From a checkpoint of a small mixture-of-experts model trained on Wikipedia: 256 SwiGLU neurons an expert, a softmax router.
Below are experts of layer 6 (counted from 0) of a mixture-of-experts language model. Rows are named router (the router's row for the expert), gate (a neuron's input weights, with its number), up (a neuron's input weights, with its number) and show model dimensions 0-191. Each number is 128 + 24 x the weight over its row's rms, rounded and kept within 0 to 255. Numbers have three digits each.
Before each expert's rows: a language model's description of what the expert responds to; "mostly gets" lists some tokens that are sent to it at least half of the time. This comes from a sample of Wikipedia text that the model never trained on.

# expert 16
It responds to: Football competitions and years
mostly gets: " Premier", " UEFA", " FIFA", " New", " Football", " World"
router:107127087120097132143156145127167172135102107132107145091126148127140143116094139146112136127119157148094151127138116105088135062129161120091150119095143144152181128097105102158126157143149142141105120101106109131141138140160145138186155108169130119104154142094138152132104158093156111126127140107134170087133110122150074134103163176141100159116142076119106130159124112108160153149113105139116138145104071142098130136116151163099156117098154167084150190097122112126114150129118169119172157125143170123147138133135119114149127122141145120130122125151091122121118130110138104175
gate2:145123150100146081168121134153108145153159082132108118076121147153118106154108112135153144185148091089124041117134089146126098106097125155113121085110129112125123116124090164126112116117142101153120144102105108069133135115131088134115084122146141127077145101135109084145140129155141119137109099180132134123128163158154119138132122115113091125141117132184124125108122095138137132083133142138126142154126131124154109107130132113117141155123125157131155133160120106144135150162135144140095077158131157130108113191111132104133139102162095137136104161132088130146093119085100150105
up2:107108166137126112157106113161154111087143171133149168111129116127129126143107122115091131167102146130131095096165112115156126124117144137103136074126158113106088100144118165102136136121134131109139127139110131137112148115130111100139168109103085155141087144139186133134129123123157151162167153140118154130124131110132146123084119138152167110153169131140116136103156156104115109121129110115091108120109202108088133149151059143143124156168109112128092078106113172112161113134141114098104101127083120145158145074093173118107160130154118109089143156124107142117154102134124126125
gate3:167137111102132178114109152166161117119117107129095133111133182097151194152135127129165124122126137139104132117149115160120115167101100138117152090148174119090094136145088092099122181132102092143121133128145142110146159140096118104131129071151105188138148160155128125116102112149096143164110127125141110146120173207131089168109153122113094098131145122157105101101136118120134138139115112159141156137123111145102116126089120128086137113139152101122137119082105167092131105125122149101154088142117128107121108142114127121088125117095114113090117109139115101120127168142122120132
up3:122098123110142131101143065098121114099109118167153114136130111149109110149126110143119152179113096127118124127135081133146096074093168111131121111074107094098119149188081157161118108194155138130162113090127130157141165131144110128137141145096122143154109098104127144141130121091153110085105134116145141137150099117121138147140136090112129151115142101125137158122121096099114100156097166134106140139154170121166057134154120155143131144121126130130149159110119149164124149130131144161138153144098144166126110130159116103128129130174141125129097089131159151191139126119142113103
gate4:114128110076140121166131194182135078160160086145123113104138146153149096114158139091123070138117134148118111122109132116137143153156139144130108130163168117070132121125139110117127140134126104139146151125147125040125142132130096097113115138129140136119118098154155107107119151127126143136124084169152139142114138119151120135162140103091120106112140149141090095124125144153098116096128097114143133118186087111101171120154117097122158139109149152128117122144087116132119137149109094149143099163087120147137127126094163132115174133165153117135100102084160138147108184124128129138
up4:072132164134131101135078098086085164115151145141129135100102107141117112121128079120122164110145131167131101111101142107152096144155117116130138117135144093157125123130065150121126101132113161129154169114127156126153090142106120092126137105074100126135115120158132112142159091100097160108143139158108130167139118145152137138080140097134093118143157186156138124087122148125104162080123098152115127135118173129103093106128081122134167175113135094125116101088101149143171136123124139142107114130112116092093144125119151140113103124181142145118106122131104153102155129120093116122
gate5:133127137125116135135120121105129153137082141143117146140112158117090096134144130156069105118133075117106098098138110078165094140121123175115112171125169144132106145143111132151125155107152106129135148106103143123131101135129107146157156167076119168176104154143162087138143166127170146150099122150133115128158131153133120157126163124168165132121111131096129124169145107149157143110106099113120168152148095092129122090088095114103126136147119135082123093100136165142100102159129112099142176137128133125131142097099128130107079117101105102110193137103133095130125144129133117088
up5:102090147121094142112141133137144110129158146092098088153133130080130133156124110108107100125117135133120114110123136143130120136140097084139131133088130120070104142142154147153135130117089162140149106152144154069148108107080155141115123171133102130138129143139138134129114090141087107101132143123104102154098125083102178148181124141133159164123113123105125131136155156104155110151099135108147118094156146149135172119148143118086124129140131142142124182156154142120139160082093119119127121136101153167128150079096148163183117135127097139101199105166129168155138147132149126115
gate6:125090153125145138156098131140125125160098130138127107104119113104108156134127155121121127095113095172090086108125138093151099104109111093139154092057128121081132168140151151101069118139123131129121124130117169111119159145162141146088126088165137140124133135119157151104103114112087115108100107163132153143142090098127136126132127123153116137098129125109120139168189101139153123159131132167148128162141166095127090137192136100122182092116191119128118134138123180110143132162139151129143132168119114121113124132133091114110095171134157116140133126117129124131150170107112121162
up6:140116147158083109147139164125134156147158157139166180158110102117148126134109138119083111098137134094072101108103133182144168135143133115131123103140147133135141125117118123118101168176140153193143149148121116129126122147159155121129112161154063146165140186127141156064123110102114108127076095085122116158120122120112123098131127121119137121126088142110148142072102098132092152089150141101145138109135139098116099097141116145137122113157147154139145159118110129131152101124123102125183178116131138138146159154121152122133121127163156135081107109109129133130111157106136137112
gate7:065142144143117106155136123163098160107122075136167126130130116139084169130120119161144145129133124157111080142123153177132140129124149138150157124158126110115095130164107134139143132130117142123129126114103139113148155080150122103114147187107119137124140150117143129089140147146111099147167113111176116103147134171127155189112124156122137090153133126092093114089118118148147118159115118092112064152128177109141139158123154155096129154124095112127089129123097106104125105150152086093116143095105147138114145120122131074136129158081095132147174118134114113160162103110116109151
up7:081131139085133143130108137141117147167140151142138114089134101128114154135153120096104150124129163129122163118136100154141153143116096120126081172122138102167126167113140114131131141137129157175102159110122138149086171114141086159196125114146157128122137151139121113118127128118172107084133120079088097119103131129133138114104111153114116123108134104056144091115099114070145140147115150149144150175100140101153120108164143124161139090121112163134137151096160133173191148144114116147119130141117119133168128152108127143141134112104076110100106105177144127106146114134132099131
gate8:099152081101144129081145127088150092149155125160105112126131135126168130095154130161117147101129140111066137103149103144122080123129173139138108124128151111146100144115101142161119099170158119147115138100137124145089135126157160120103146116105164148154138145126127143130123130117117118077130075134122161141134107157135143146124117125065105158109118153136118125155129128158084102133120172103140140125098093128127108096116112146165122151108096067156157126162139143101121178109129104134123104153129151180129129098124114125158159125088143120187114121093122109101088082124151151117
up8:090120105121086153108131099122127122142095138136147114137125133103098145093108109118174101126139134124080146166094099079170180116113182103098117158113150130122158146122116111138085150163165122106098180145166141123136129145120132134134126113142100140152118109138137083148165132113099149079093127107155121126074133175117140145126155109120124113110134136144148148150143172111107146167105122147130132083148176130111089125145104147089133130114134100137104101074135148153118142086118129129102141102111149118181122137146190111160123117144113105137158114122146160149141123177117124131
gate9:136101098085161099125148134127114130088128127113073153093114091139166058106081093146114130141103107108089141131116144150102150155156123118128117127114127129154132101160133135144147121123114150137112106120124126122130096130151177087116115118128103134150117147091122128114086128091153118140166102100115170142172140113104129116104125103181112138129126116124120161130054135123157114120151146158141157116112104141116110119150124154116125123188128164116108137121118166158150129113091158141145120135170153152099155125154095122116098185138158172158136141082173107147130110133151134168
up9:139131136113148145177117171095109146136168112149107167139142101132126124130110125121109105129147189081148121133128135115072125157162125128147089124160143161099111112160157106134081148175130140128114151118117128129118127138105077125137098128119155133163157121124115160125104130123123103077118137088115085106094117128110101097173133091122150101136147121097159124132149143182129145135148101136154149103143099143096111102132191107124119131137129094134148142121151114080155181084159109145084143144144171114134123128135154112121130154134127115119144077149104091150106162112114097093
gate10:157140115116148158129123097110079169160151122145125138153145178141113138170170112146114171129144098162112131136109124103100124146095133151138096145121118066147053123122090139140179117112122126121165160122140106102154130120123086113115121131073131120101114129145134122118147102166095121125133097191104128116170068129143144121131120123139133117130140111163124148148123118143130133134087129160121131136138175121099122100153120095075102140116161092101122092155112174124151157095130135132104074148106124111109130073098130134118138111159136105130154154141126146161157117132127134105
up10:136133127140120136174120112118113118129136091106122138122132076138148118125160128169088178136137124098133125124168144088156135105133116125111135118112130132110124111131088144124104087158151177140175128139100145152136180110117137154123141130109146092101161101112127217132145112098103091146159161136161109120152106108155147110141152146147136183126108138108086126110133115109123172184091160085103121147119164128122099150136118140135124115131182131068111108135136135105112122097165158146111154123136127126095123140134125113127092124141164063131112123137118143104180115116099141125
gate11:154100148136101105123131142113138146110099109137165176117144129134078123132121099132086135103203150089134102128072100115119106121102120148113135131154133124166130081102148135117140165124144115106124119122103114108133146140155113109127117174111100079121118105139116116113104067131125149118145143129110129120145107153124114130117127093125139124134143166144087148071114134134058117108172094132087057111111141151118152181114150123110099146130128110110152169113130113113133155138142160126135136080158098169082144109137110133110123143135083101126144174143130137108151152126094128137
up11:092131118096098108143134120138115125154101121136102101137161130148112106137111087146149118121132138150138143150150126133149096152124157115116180126114085135082120180175108130104152116151129109121130099106126139135116136129129118132137107156144147128123168161143109143117177144123154144105138135159177091146097127116144121137126153116108187150124123127105134095191139108120151147111127116100148135124146109119122108147149114176143152127134135157077126124195136136131168123136117129126139106106118094092134156133136089131062089170141105073101153101166135136158078163114144192143
gate12:141072147137163103114055148133089106122155151161112120084133105148138114098136158128141140176151145124119126135146079162107116121103114122196116128124100082137119140129126123110147096107124085111144121063098111082133127126095171097155132129120106136157133114145104144125113114112125131093133130165123138094161171128093127112148140125120133147124133149151093095140107098111098134116099098147163051115144136107090121144131119112115138122138148115130110151140178126130144119154153142135127100133106120109072135096118152157068134093142129152091114136137108167137113141114104138120
up12:109134166108133122097143151116131117163114105150138132129108124149143139150142188167123149098119101163182130176102132161132091127169115166135105125139150146118118152123151168125143154102131167112134150114134108077090095110157090129150131147114098141089114141136176117125142132143116134144151110170091092130110120105100110126101087113084096110154145145158108114096168114141109109134115161118136146105116151168119150141136128192112137157140110127181078136136087120129118147162125109091118158113111118131166143098112167116130117112096136132166143155128121083124101124094139161163
gate13:131150125089154031169167129148151112102126093136127141114137140147080143136125153141128146121087108116110098108124120123135083135072172116161143132142154153107151169090078072091146105151179122119127141136132114087122119134163152136174120175121148141094144150120158131076123153129112139144126084121123094075149144117143134162143147104125127134116167138150143159134141162114112131139110121140120125155119111109098126134143119094091102099112113149161140138132158127154137120103129140108155118112138123195130155094137148133120143141161103096128143125108130104150104151135134124111
up13:139138136128131122136120143099167111103087130124109124116117155126146130122123109129149147124165128159164109099101128150113130097131105151188108097123136110191111141137126169098130131132165132091137132130155071135105104168136120153078088154130134097089144097117134134100133172158140143133130135109131131162098089158163154135134165117121145128136142144129140093155183139122118131131141178175109102146118117123056135121094121147132151104125127137115145130118153122129092125143174155185119104156125088066134097137113110139105086103124135160104112155102126101133119139162127173093
gate14:155069122155142119122084107117134155155151122140132132141136152117104086155086135109110155159096130134156093162148124118138131161136112135108116139151075097136128108120151138099114139157129086127105133111153154191124119108134129135155139116127124150173135126137082116079124085157125162168156120132117099129108164172103116088142080085097160094152104099109132133146121150131110087128127106115142090146067121151141101158136141142083128159135153102139123117145156157131107121123160108119121153112122168126137099103092108140113117157093102143146172149159105106105127136153134095162
up14:146097105116097130084142147141133148115110142118103139140128078088151129121147135097093136138118099126085160135099135130129127150109135126092135147161128118075173159103150108157108112143114124179126096159102124116100171164111153132146099088145167153134175125136125134137119083108101129089108122136147139143123086135115126111144116088097124137103113137091134186158105103132138101105138113121193147131192093117123144120134152146092134124151141106108117179144118127121143145148124127145129108143122140158153158149107108126110122124149126096135064125156105140107113158137181068114
gate15:122117136138112127111114156136128100080098123123110100083132130129137108092107141136088096176150076120101144127143113088099168112079090160106157110088155131144131144131144106106162120129084115066136148067148146140145139107108106159145140149131110119131157154116123141138099124131099106128136098152142109121098104115131152142125166120149100136164143133109144134128156105177127141110102106135102148160088102089136099144139127128090095146113144062115098139167146146117141115140113157099120099134127149157169109151122106145165144150097157164157102117146109120131143126153124139195
up15:147137155151117137107119096110165144103120116139181123109144134144129120071122175144081142088172127125147191151172126140120112134141140140111123144081165122141161159139120110179175155111097111072080105125125150083135126125109164135162128110144100132155181136152098158158117140130122103118112159137119133098112081146130136130105138134120134132128140116138073094114104123149130133146072139131154130153121130155147120154110092140103106141129169060106108130138071098085133110141152129120152132127166121144142138135141142118154143132122114163145105103112111136141155110096129124105
gate16:106107130165138113154138143144102105084102146146133168139147126137128104143116161121076141123160139181144080084124116134120108121092080123169107118173140147108103080169084177151159085163100146092110126086102095123119171118116131132120140153121120099145094129154145072102137113147133138162106102104139092104134122110098104108155139113130134140128161143147132175094120122150127125093098133117138122101097143159118117101103158135102150145116143141087144142137125124118138107114141133133145083125112140139105095127137079114147078080099091153137172151146104114135133120126122122142
up16:112164103118161118132125148132127122177136154115087096131129164105111077105167170107147139143147103137140161148083119115173126116101149129139113150142108147141141149124110150097097131119130160115123162114121107138123104149126125153140091132186153115154189148106151147135170146122113134081137122176113168136119121153127158105163113092118127118123113148094131091144165149134119128155108119147155129153151094107105121111090099107119181140136126110141153119137143095143174122131088099149150131082102121105135125151083133129152151139150138154101115157075148144113063138133161166134
gate17:136133160109107128106129171140081133160100091110137125086065117133122170115101117110115108150120104112092137139128120096083092139126121145178157096128110145146106157073129131062130127101120180163152134101112158107087117122108071114146158131124154152128127122122125156153070122155107110158131103133137109133108117119171109131155097144073139167159094131106135120169125111128144139099138114133146127147138132136130133145131134104138104153111117111154135145119150103129135152169118145089126116129114162125071105142111090163140145139175071122136116129118144103099103144120132110156
up17:137095089114108105150118077137152156143116115115142150101069101139079133095133144151085159136156090088129118130141109127129152147116128137115122081083137133140147109133108154130165112139122173135206138139112180121114104156107146131119117158103114111131142139098132134132096137133138140126156106101105126106151109134118136103118119134131146159163116135138148145093129093103126153066130180148136106160115128124139133128152151103140122129151155114081131117162114135109081132135152109133148116122100108139123099123161091144135152135141122081128099112076072086106068091118104150120
gate18:164077112139131127142131119123095138171137156112117165141129127117120084140150125126118153120139118146119096136110134107090123146147127180093119129137114141110118140113162138142109171101107133159136084134154147161084087127135122158127109119136128123101160078137134101122153112099134131130129124128063145137090132128144156119183138152133140132121146114134158173109153168186111142156127150106148093160106154164124107124114093139079144155127093135122114139185104154151114128118146071144099122141161122104121129114113065130130129134106141077113139131057100106165098120100123146142
up18:177176111135161123161109122094095154149134107123183120119150139180137120107135132115172175116126164095127149122145144081096109118122126113111131147107122085142116104143106106109126068080165111113113133099133113118142132115122116120130125110107113116103091118151153131128154134115117138149143122122124079103143138103097082125133143171115130094135160161121091133114093107153133172146133134114166123139092149110195099158128082139157150159138164114137117132102136086144112145114116152139175133156108114144057129102115140149150149105105121105138183118102149151145126144125116145140
gate19:139124158106131113142150164170118147138117093115121136087105136139145164113109146164120162156150104167167095134133133133090148132167113177140143080114129091146120128135121088127108131116176088153147154143149127119103176146145125148120122107104126129135123121130137114127112131158160142110111125097122091151114087126184146126155168135107135122165127148127115087159144082156137088152123133142136139150142145145111085140117150133112157118150137139117127178116121127165163142182122163120118120111130125101060105082105082124104087144090136129111141153110135084135132150169134090172
up19:105103117107111160124121098141098203140100178134157157139082129121125160130123100129155124142145133181100152150101126127131157125145151151155108136107133133144144120103151083141112143096132107116119108122126155121113115115095074108134176131099089128143125113108134109122134073119152125125143157131137130097110163139115064133151151131160113112138113094140142131107113120125111158126188135137087088137093159098122125094131124118106131109140136147089130122107141125109120138169153107143106101119158094150128155137186115120100159131145090155148193122193146106125145115166099126120
gate20:107117125093155123134144178158118130102127117137139092120122165166099120124096128113124106139139162109092086127148146132082128128111082117128123135110092122109111113123140109130150162121121108118116108097105128097070124133133153087151129123105118122140130099151148135125109108113170105148124093089142087110132132115153129142105137117141139120144133147129128107103090125141146163107099126159147081087137104153120169130141144133120112194120101108131088136134150193150070089127132170107147168124067116178107148108139101141118099073172119086088131120139134132178128108142125137131
up20:094143117171119108145108114111145078125103137115138172130152135097051154142162111151131155116117122118078134156121074145157143111106129091170100172109155142149094131144111140108162131093111129103114132140098097105117158145146163115137134112114172114083180129173156158134133133110135132133121148126116146107133135107118142180129130130148140114090134137154127141141143134144119104177119127132118124138082122120109166094152114150083116123133123116134142083157115153115166126139164114073116111108145108050105143131133159140120151135129107118138111149142079096150157116132153121100
gate21:122132159144095113106080123108104116140132093103123128116123123108104140175129109120151103102137118159092143180136120100114153124146119153099142144108135150111116129108130150127131169155121164127135169133152146150116105112052117131119128113128157119131109135123105140142110123120113168115097121170163092169099103137140118146143079142129123141155147115135153093143145178098105149120156170137107156104154156104072175117131122118057124105146101119137098145131116163123131165131144116099053119095096131105146138065101134136102144141164114155161132121129153111153146146160116128132
up21:124126137125117136146115074081136093145107140111088132163102116069099139132139115163074121107113084158117178106150149133111083126126129120105139151083115166106130151100157093101127121158127095097177115125129142151105132148133127102099132122117167113158162121153151138134131101114061083121149123094136087143128094095138162117161150135178150151113165142101134141136110130161130099148121148145136110115125075149126107125138100123129139116128146131070130192127123135131138123134109140123119163159109130133129166085144108133106090156090125149120148091137135127095153154143116116138
gate22:124122148115140136083161135152116095149141154132166151135149136130159135120098139155103117138102130112106114119145125116105134102104115142135091124167149079141131119127143199104124103098108107115127132114106108099121139118122082146124160114106146113170154120099113103132158100115096152143123106167106165110114102092116131111100101114082109116144147148115151152116153129172124161098183102115150125145093159132131137144081109150137117159107096082164117127151089158165134148107128105135142141156082129107079116081121137127126168104171143090145100123088149103094103102100174123138
up22:073090134108119110113135114142112138140191139088132131130143135169121097136132123130102080136131122114105119207118159144164163108145121163128136151109116167128107143118150131152101154107135090129165121145118151091108070143118105141090122092127096105118101132120175128158151064136062115150120125168154167121106094090104139090138120099116143130121149159173119146129098136153149157092141168145114115105137127131185144128118145082098147117145145115136118130122135136114115114181119120135100133123142152092150142102108156126148111127162105137137104155139131104122144114107122143143
gate23:117097134137118116128088169131156139177137131106135092104126133135091106109139134102133142119138133156119158131102123066192155119095159134126137129090116141115172090165146141100164125088120103144143103131127139120109111116144124131145105130121075164078079137173108112112141123152130153134150139110105086176125175118118127121096106099168132129113195130156117134103121124084132144106140077178120126143098124123143130112144120083126124143103150071113117100116122097143126141106081113119138136094126102104159172145150127157102130137162145117098137116119117143146121137155095143153
up23:131160085075120103137115115128164110139160121115095119134107115113118102115159106151172123134116102125114163150168140150134129130112114116161126078083152164127134136084148102136094152109138140109129111117173141113182096133136136102141142145126081147101090158103118125122086141090086122133112114135146076154124138169137149110101108115113133138123154146106139155093132098125134102151120153125110074097151138081160148090125130147146162110145130154147113149138108178111114138107098172136121125078138075120137173133157155105128091120185133132121122174114145105117130121150109123135
gate24:120165121113105122116083113119078114133132118131145141162151094150127088126117100145106151135130146155138126176119157139151164119108083120144148134150115120167083117119115155078176123142126118118146128120113144138090107133100126106126134133115128078146141136112096143106085074089112116143136117092135088090154124133146151163089137114161167149150112145140128112088106166093126136109173104178139152106085143126078139095116133148089097166116108122143144092134150149142175141109120156133124073107107158172137150165113161150117134122113138111106105123147117102147160105147116129110
up24:067137145162134105128122182152150115137122132107119118121134143100113114101097163091199109114136150159134140152131107132149136150099192118149131161172149150103148157118102125130130136151143109100122166150180098118125138132135118104121136135128100111143163122132151094160092131148113135181114122105152101131129169177128088152141109142141108132129124156152125131148136136166083120129106119104125146111159117116113147115164114111106139133155105185151158106109156093096137129135113170094122100087131108097109091140090119088103127138149165094135113151092170140142141115166102143145
gate25:155128182128134123165105162136114169126107135127132142106124135123113168115125087121153102171166114104097130144106102141118113116121117103143146134159160057156150145161069133099093161121110104135117081125190114133174159089143132144148151164140125131125141124162114134159139107141111152099114132141100117099099150170136117108119129143075088137120102109125139083149128075122105119114161104161142112109174127124167140138110114167147131124092130137142145135124154155123142160126097155119169137097119120135117092095139111151153137080121136091090136128136117153134117132085120133165
up25:138139132122123122131134123155116134173162127095110138122110123148143122172112067160075107180094118110099110119167120130110123140154138119083149115112122119128117161101156155094145118118100130137176146111140195102149133091166102148148146112112115091106112134149114145143091119144115095142131164164123154090122160077166120104126134092143162163115161109123104172153100146120134169083154167119115131112110148167128161123131146139097132127111117133117105151119089152172151151120165157115111127093131135137139130123159122167121128092178142126151112092127157124086133150139109127109
gate26:110134115121128111121123165155133116136078122085087092075145110111139134099080148109122074111114107171102160135182102132128163102147159131127124097118111140109108099112148116134123162165099140142177128136123144107130133132077136131127132131125126125106185135115098145150108163121159182135177161156163128139080130130119147145127105156150110114134196150119163126171109129094118113140113143106140139147132161131113147132154124097106177105163150165147103168161090118154143111115122149120173097119117108129140112130148128128132150132162105109116113143115162105093110092144137111107
up26:149114121098147095122149097171117111117114125110132096070102131103142127129140149166139184136130099124139161149129133129144122154119135120142108128129096114091148158142138112137131112131171078127089119151151106094105099126129154140125084134122167131174154130123123148117119146135141110120115108112111145155123099151095138160144063118107118147145105148067125107105097145109175093105137114149132089111135115151135141129121153127122123093175162113072140123108105067122125136135116163116110129110162117152141142129106113099124144111126151117147115108093144141144141060201182162134
gate27:097096153121142151112136169093179169132152150116139115145101177141138131131155162158137084102063128134132146087102118146112111097117106122125154082155119102162116150150091201155112136142166105184132127140140105107121094115151097149123109087167153148125146146121119136128115129083101095093140110104099155152131154100116130116180149136101121164112118129151091154130140110128124116111134158109154148135150098127127101139134150156127134138112177130128156134140110123112148167129191123142149159137142132109102119111118098147139113134142134128111125103108077112123164125170120089135
up27:120059099153153161173118096178114144141101089146098107126057164122122100160092152101150099152121132070113147128147092104128138183081146138108102150164124140108135175147087118126143108133143094110112196121142121137101121127137108112127126123110143113158164122187118145158102126146141106114145127124144139145136153146110077137154134106108106150103088108153117130102156098151132133091127143119183126144112135131148093153145115115111106096091131111109130097170121127119129125140136131091149112142130116114100129115099133150102136143100140097129134111137095141119114105118147093140
gate28:186152128178104119168126139122138154114142072164125133117128140113139110141159147125078128161077120097090122123099142093124086113172118138107153093114094134148092163100149130112136128143133152132116128133084154136129138088156078151129138106114140174142114097113111104107130103134096128156124139137137108138134122117099141131103124141120109143122098097133140177131130126126180107048109125166135174121117121142094128149088123094090125139136088134139118104098159117124129109122175106096127113131140160122149130127111167141139124124103132080136151141168119163094150109136073143109
up28:103119137119112185156108119112126117124132125138140134112127087118118149105094087145102110174162156144125122142120118078127093126114112118116105168095116161126130144123130094131168082142106095121114128145044113148117148076157109093123136144120155102074135131151127175112098122152144112117111110074128144109129120094119153137134086130162078157143157137127117151167125109120157142126155122136122142140072161129129136160156157144112098102105121095124137152187140132106130142127153104092104088204122143120162109110125154164149139119134113117137127146136099120110144101128141130141
gate29:114107087140147127176108143140111134112134142118144179095099146147134109123107172106146184090122099140100140111150172095073127128150102090122180115133130142119114102128150094151115116162115106121131110112138095090131158152137118116089124142141139123160124151130079135114113104126106113143152134075115140161124120168095122116127135158124126092149110122121134105122085156170095133133162112112116110137144069121170130141125143122151104166144147115111120204106168140117114078116122146129101094130168135158122125134124130159140121154106131108129139166151171153122169135131132147185
up29:116113133133176112134135112158133150117119155134154150135124096124107121140112125146119150088146107118127138145139151134110077102112133127115156137125137139096142129158131097127124168161156082171110127121132173131122101135102147130125115164141156102156087173124130124141114131102114113134144143105145103139077121170155114159127173127125160101125115139106123142083098120159080125121162085075110075114184159127145151114079150148141147113159096116160097176152144179110120142083109152137117116105080129152137150113111111135155095137143119115058158153163143133112156132138142123115
gate30:114118095099099119203075115121120150127119113138123088110112147120106084133150083139157173139124137064141115135120139085120129129112130130142152181119158108124167125163144095128099102087109142122160149102117111118146136139108106121159133105088141087116090121138117156134091140114152181127097157112116094148125160135113099115102131098153094129141103127078150159097118108160146133113136140128146134126155140128134148116143103110111086123109124084089133121130161099152162162135149099160136070124105102121124103106114168092124142111138128139106187104132100121116128127111113106113
up30:119148148148139110108099118127120167095085100140077152138189140137095127140094145107117096185133114111104158167118119122081072086136143113147145108141140106136115076157127147182134093101151122069141134138120171168144096099105137110119139122156153122163126121155130094110164111086075139155125118147111111122129154122129097142129115115130157105119144112148130121125099117144131107139116131125150132136111187134124103127086164116147134145118118129100132121157144085121158108075123108107115133113135153092137131174120108141108112087056145114140128141139097149129120130117138156117
gate31:123143169140115140100095141129142110147089131140081156173127085092104135154128124143111103125090116127136127112105109148134132135136154118145105155099159107153126136103151147113137174107137086122123149105131120115110141141166140139096123130103084121130187107126136070134138109153116174148145101165118180179117112173134174085114130109144156124116132138182121106140176115164145110129119099126108120150125129139087129149128091148096111112120128133139141148159097111133143168168149126130163100084106118100147145112144147123087159177104166154106118152096139149105114165103139157116
up31:124139136155119145132121114127123140135170158125124094156112114145144092176114138113087109103139132080163113122155104126132084119141118148123101132123135136095102178119103099161209135170146135121170162096094124108143117120149109130100151161095121152116116126120109126141132109154124111149099127155173143081134120123131124114153074143148150145092113129188113116154115116117128117138135164085096145096144117131165104123105093143153082104105108097145094093162129152085123115149160126102113109138127126159106138141130095103148135126093128180135166093119108131125177083124115132107
gate32:122115122088146112130166115129117107141113139151105079100128107115122132102147101158141095114109132165112125161182129072145107145151127156114145168092102130042148134117092118168156107139119151160129117108160158129181130111148127133145135097132151122157145103099213121121136142125132118086131106149173123133099139165146143103120125119119117164131140132101120118103132145100118158142130175143144124091067097140116127121146101144117177142120134146103089110102117126177118130153122134155168137153139160140134165109147099120107151136170113108143105126090110156138126129153126114142
up32:123100149165126161159124136109116133136149126127134162146166077109125131099144110133124161074148169087095139145133138094108089137113132169117100102129120147138161069169162127149137145109115151162111137147110106163196107118175146133106085104147159136121129131108129143114101124149116130129136115154121152128150152179112078129112151125122103147116121086128136134093141149119131159100126141118152146123128110120116147135071158166157148105182147129099110154126135129190097127127147088126115185128149133143131151137164113148103163105125124089143158144143156159146166148127109127128
gate33:145140164118080155145114161142146115127148098102158121157111153112088144137080128109111143105083147099114110126109121102084167144108152117126169144152155162137137138149131129143156128119187125166162108130099091097149109135159094161112116122135130130117140127121171139077166126137095120110129117160152115165134099111125067137162096102139151124119108155151126130135179141140144150092152115097135067121177128125127155113107167112131095129130136145133147112133087091157118117160142113101104122075138142126102139150151174133096152154125138127150151139127105124141069113101131149116
up33:103133124096143108113125120112129088104138113104137128168126124132147130093132135161137092098145181152163135140175154138110128129131110132123122136133181163155125128102123143158106126169130079138143057149122118154135121161161197146122080134159088097138152108133136136094165118080116114126126106137151121133150097143150166137141128130144147134146121138093134095171132110104098116150121172108132093103154120097145094125159107151135169160127118169143127143132114123128124128144115135170122156102175119111118158078120155127121160181124182128144108122116136144144166166130124141173
gate34:138154138121132113142104121122146150096114140127152122092092134145129140151112134125122153131163103102107131149138126125096128153120129136116165103133088085149135110121084120151131143144131179154199080119172159170116105109102150155133115108121121125123126097164158163150109123159117139139172172137164150155136116112148087156083131104138096147123126128125081134081172140109145167087132135131124145057129121160096127154117094115141097145116133113138096160116102140123141123126123149148122115053157160104106142122116092143110143163185117128101151145134151152141136149125094148124
up34:163118112156132119102126139129121143146089132114141122132118138190101136108156147109113134107136144129151152105096110082162146123121139096126087095151093153140099131135141110049126079112168146119125093116107154139108150128138189113143110144099153099111112128116116125146142118117134105115110131121118105091132164093109149102154155123111163093128144150131167108131111155155079126151110094144146159192076167102165103124136161108137110156132153137136150090124141106126130084112147100078128137088102134119141126107138157155091139158116106101177126109140110086105137149138126106127
gate35:164096129142113152143117145067119128120096117156111154105139112114143127144119102141102122119125117107111126146120116087111155129131116147113132130109136115156160112119104146124135128179120138128131118113118159121188128137101119126108121106123165132130077132129160130144113067164156181145069140167123191109122147109121072084143146163155155094111121059151147101117152143127105136079110133156149178142144114126155149139111125130109127114158153120132118137167170157124103137119177151138171104159114122172113109114123131176130115117147135122106115125151156119115170152152094163128
up35:158124127124139085156146144122151170080145087117201145120099133152141172142112104103109108161156121127168121072123157128159151128132100132113131108150051124135124114097158173154163129118146153112135139122145182146110147151136102086079140124107143107111093130131134116082150110144156123168118104085104164095132163132145114130127157129162104100140125108116108132109180168143132107121104106116130123148135144123121113117123129141095102069137140100085079119157117134122123159114146112138117138153142126102131123151142102102087116136145117167156141125120117090142133098115144122119
gate36:148103096135097104110087144122119134140145137141115164119105121115132158115148121122115113132142101134124117113125131108146116155133135149123131119136127134116112090172117120165139103117119106188115129127134081104163149154082148073077119150099142141143141175122109101105102150130146170134094102144135133141083141139058118151062165113125122126142102150148125156149140102143121084139125101134152157117169137096131137139111141175070111082106145134103123131108141100134152117155143144100082086144123151110153110136135099109074120147099110146105137120176144185158117126122138161125
up36:126119097095124155138121091159103137151121154144126131137139117154112108101124125050135120155139139118117147088156151168107153110088102097139138114131105164161134093146176113084172144119116124123108153110095129146124145113124168111088149144120122191125138123127125143111087167151121106149128096119097100128179100106150108143137139125167120095114117126098158140066169085110123138134110092133144115122124125107128102103083099102150136133126106116099143120132126100143123141135113117120149150192079133110141153164152080130137152156111102160138149106141152117076100159142133132132
gate37:129120093109148142113112167127117119163142148180166140097103124116158140112126091121150123130145106167123096132102139099129110135130124134104088117125123111127090111185144143146078151151095135144118090094135141127081152124103100116139137141150110112150143141142118140090121091121143129093133123119105154136057121125099111131143136139145157114165030162116147110128131131135107114142105104142176162155148183116141096134156122141110136162130093126113142144145117131116137163094161137143133082149097117107102101129146093082109154157121134154110161175137125152152113119147125151171
up37:150133135096133093148117135149106126126109100145149109132102156166116115087116135084138141163134117150174083130131154103128126116080113110132142101109090147097133131130121152100123128123134117097117103180127115148137115108123137143087102174136111100119076109086115109120123105160110122065111146096159134161121152109123147075204125157109118085167119111133126149172146131108124131108144123134131130123067115120149127133121122131148116125109167103125112104142138118096126065135122148161152130140147087136102073179141135156121126110108152117100156146096109129126148164094099146157